Weights of a small mixture-of-experts language model, trained from scratch on English Wikipedia: width 96, 3733 steps.
Below are experts of layer 2 (counted from 0) of a mixture-of-experts language model. Rows are named router (the router's row for the expert) and show model dimensions 0-95. Each number is 128 + 24 x the weight over its row's rms, rounded and kept within 0 to 255. Numbers have three digits each.
After each expert's rows: "comes before" lists some tokens at least twice as common just after its tokens as in all text. This comes from a sample of Wikipedia text that the model never trained on. Tokens count by the router's weight.

# expert 24
router:145149133124093113142115095124162105116148178129137130157138132132124090144146171107145125139064119095168116129128125125152128120162089105157144125123131133115128137085113160146162118154099125140091104153151095133130084093146095109150158114154161105174112150109130137077116146111120087162
comes before: " |", " first", " own", " father", " death", " mother"

# expert 60
router:113146102130174134141172133109123110143140122153114103129124117160150153147159162101128105151131130124159159101129153099131102115146103106165105122140137096133096159099100119116165100112123128108073176125150157115094119155113086135117150111153136094164123113166127140142104084139151081173
comes before: ".", ",", " of", " in", " and", " were"

# expert 58
router:170128093131149122149148100117138094143154105168102100116114157146149084150175160099149093136128115118119137108092147153123094110146104103182088128101142142123102146104126141106154124150119112154083162167115137112158132125168084130163148096138111120161147126116122111118097148122106121163
comes before: ",", ".", " of", " (", " and", " in"

# expert 13
router:126130086165175123161144144129099109105172178131128122132098117116079160139135131129122089114127096118161167106114148119163106137160091118153122117121120137087078142109145161100153149116158140104118138162162119094161101124112123105125144111120148080161110160137149139096131149112159117115
comes before: " be", " the", " have", " not", " make", " take"

# expert 17
router:134167107119137133151140131116120102102133151144101136115099174151127091154176178107122118160099117085159146124160139094120131127155110115127137128122149122104113167088090131127150105142113149113077116162137144099131121109145090099132153110141163114149077150127132140085136157148154093170
comes before: " of", ",", ".", " and", " in", " to"

# expert 51
router:137146126131132131151135097118123114105145152144108149138111176149109088161181176086124087127076113097161137102126147121149149130150100102132132131121151110111088160104109132120154096101139104107093108132136116121162128117144107137155178115129153093169099155117137131079149150128143095159
comes before: " of", ",", " (", "s", ")", " for"

# expert 12
router:153150124122156120162136107121121112101153174152116156164100163146125097154171165109137082134075118101147109120148137109135152133161088126126136111126156111116091174105121129129157119100131115105105101140132130124138105085162119118146161119135154089167102168110146133118124158148119096179
comes before: " |", " to", ".", "–", "ing", ";"

# expert 30
router:143124146139150131128136123096121121120163161144159152119099163139111111133134169133159110130101116091180124126153166122142124076118118125147138093097145091133107169110132137116136095063117107117109104157139149120171125103116106110157172101136148109168094169117134118141071142120142107151
comes before: ",", " |", ")", "–", ".", ":"

# expert 20
router:121125102137126137123138154121141128189115152166099112120099100145127142163134167135152144144130178100138128143147157141191093101089107094131066114092142124115105109102129105126130113149113143129124113107123092147114134165166126142138163151149119078164128141138151186122117134146123100123
comes before: " ", "\n", " 1", " 0", " 2", " 3"

# expert 25
router:117138136086093141118114152108131064162119097177095095160111153115149130120125144132144091169108165118161114125111152090088116116122101101157140133115106086087116125143113174164118117113124156163109188111139140144126150118117120129124128139142110120140137131155154170134121090157133135163
comes before: " a", ":", " an", " also", " not", "=="

# expert 28
router:134125095099172141146085140109103137141136128111148145132124162105082099147116176128168109164089150137163146135124146151130117130089097107145117100088170157120104111118099152175161110119167101151136138132083124109166124132153107122118114137150096093154146138112134113116099145144159096149
comes before: " the", " he", " was", " it", " is", " they"

# expert 52
router:134147116128106151171128103121102123080168162154111126151138117144116097148126175108146096141066167134161121108136105139186155124157093108148114116121158102103107174092120101117163108145121126109106131168144093097151119141151124112107154118126150103131096125110146161131092128148107122138
comes before: " by", " a", " the", " in", " to", " up"

# expert 9
router:153132132088155114137132125138103134123158122128095148092130115138096126151160140116153110135117116132150143110119189117179190110122118192146091103133139133100129133110099158135134125143130146103093128177151146128157133096130086134151145104132094148141090124089144160117107126173087103132
comes before: " the", " a", " his", " 18", " January", " September"

# expert 47
router:129150155109133147171126141129128120152116105161138091159096140127137114153165169108141143157091168119128153134113113142156114143101119162147106106117098143131103143105107124118127130132147094135108162140132106087163131103168107097152183099084134100117083155094156165158114111093127092134
comes before: "\n", " The", " He", " In", " It", " This"

# expert 48
router:125143131090096144150138115128126142125170111141135148161118131165102102141088129099183132158140151105158160143095107112135123109128083114140117138113105115109086151104072100107114139084128133151107134140096135124120147128146085175155156144156123111157117131121158173079137160152136091123
comes before: " the", " a", " well", " his", " an", " its"

# expert 42
router:153142103139115120146148140124138119092155172144084151143139151123108111161148127139156113131103107093155150100167118113121147118148093116153136130094113129114091172087134138137169138126147125086098147156133130132081117142155088166175178114140110103145105158097097104117113129151148117167
comes before: " |", "%", "°", ")", ".", " km"

# expert 11
router:156122137153125122142166151118100134131146144136103151151115096122145121186138175105179116124113121099139124105127123070143127129106121109112075106110118084135095110100104126148146122150124129150118105132113105132139150139161053103132131078146162098163138136124179129119114144115119102161
comes before: " and", " the", " which", " he", " but", " a"

# expert 3
router:146114080111104143139124153144100122174163126151144109129086139129128147151127127099140141089086144103148128081142105126128139108105085175124107148099142101087153085124118144126143116113143123093099159149140104105158133118137096153125132138182138121167142149113173145147118120178150092147
comes before: " |", ".", ",", "–", "th", ";"

# expert 15
router:129146133127168116172142136144088126120151189148111126133101165137103103121162150111139090130079136108149105121138156148160170145148099103147132135139112102130088165095117154126151114099137133141093121148131111140139144107161103101159147079140149085136113146112137126145102178134139087158
comes before: " |", "\n", " (", " is", " –", " 1998"

# expert 45
router:157110097115155150156122113126082115102145144140081136128105150164124105159113178126137153120133123109124134116172132097171088100125049157144106094122128117131076159098113164116147109134105142108096122148159138147156153109148142120140106118129134119129113152110139110104172125143161112152
comes before: " been", ":", " /", " of", " a", " also"

# expert 46
router:131152140099127105174135124118106094130119123155108126142103127161107164144155150160144093172122133062161147129108164133157117127124115109164098064105168124120094141084119104138179139121131156149115140118138108146115143098144119144114157093103109119105120155138185135118099148139110126133
comes before: "\n", " ", " 0", " 1", " 2", " 3"

# expert 57
router:113162108134118156161125128148099102150140124172143111117104121147114141118122157082116140161150148101166118137127140115171145088115099154133146082108101120137063111107091129149168132133140137133150151173163105097117115150156095103152128136145136089145089158112153155128106103150115091126
comes before: "|", "-", "\n", "==", "===", "The"

# expert 1
router:142163125126149115159128097114115124102149168148097150145102158138113089153166160099122102131080111100159128117158135118144153129151086110128133121121155112108095167099111140122144108094129113104091106134131131117154112093139106110147166097126150082158100150095142131065127152146144101163
comes before: " of", ",", ".", " and", " in", "s"

# expert 49
router:156149097122129110145140176104106106134179122128126128158119170124126095151166146124122113140112119099171156134146160107122103128145132099148095147127129145121106151090099155107153097124136113098065131116112110125165159135163083155129136116153121155169114145157140129161094088146099091137
comes before: ",", " (", ")", "°", "–", ";"

# expert 22
router:107160103125120119153138109077100128133162161138175113153114145182114122153137149116132136141117105057120139149145145125108113118104094114137120115100154078142087109077102172122144110150147133159118167139130115116140121130142122131168146097147147125109119164107132110159141100167082123127
comes before: " the", " a", " his", " her", " an", " their"

# expert 5
router:136149107093116129125122157145097096151120164128113114119089147144100149137151148116105149162144174123162144114116158097142120111130093099144124093087101074133141087094123135151142123115155135117101116168148098124157114164158134146170133093148132080158101162136158116108112136146111090107
comes before: "-", "\n", "|", "==", "The", "==="

# expert 21
router:131109144118147171119129098119135125117138174110101122115098155193141085161133147119134109152108125100165121093120139077138146096156097126136119113142158137103087172091138136122165153108144129150115134153131106091144099165118090143161141135138103117140114161093148143103111161151157110160
comes before: "\n", " -", "1", "See", "0", "2"

# expert 59
router:129158131144133136144086129115116129119103120163145118157064141141090114152153148151159146121106130093134131124095148106167158108113119135159133118138166092118088177090068125098177111143136116107111153149113098116142142150145095127144155136171123092181115137107111129109108144139123113138
comes before: " by", " to", " in", " the", " on", " as"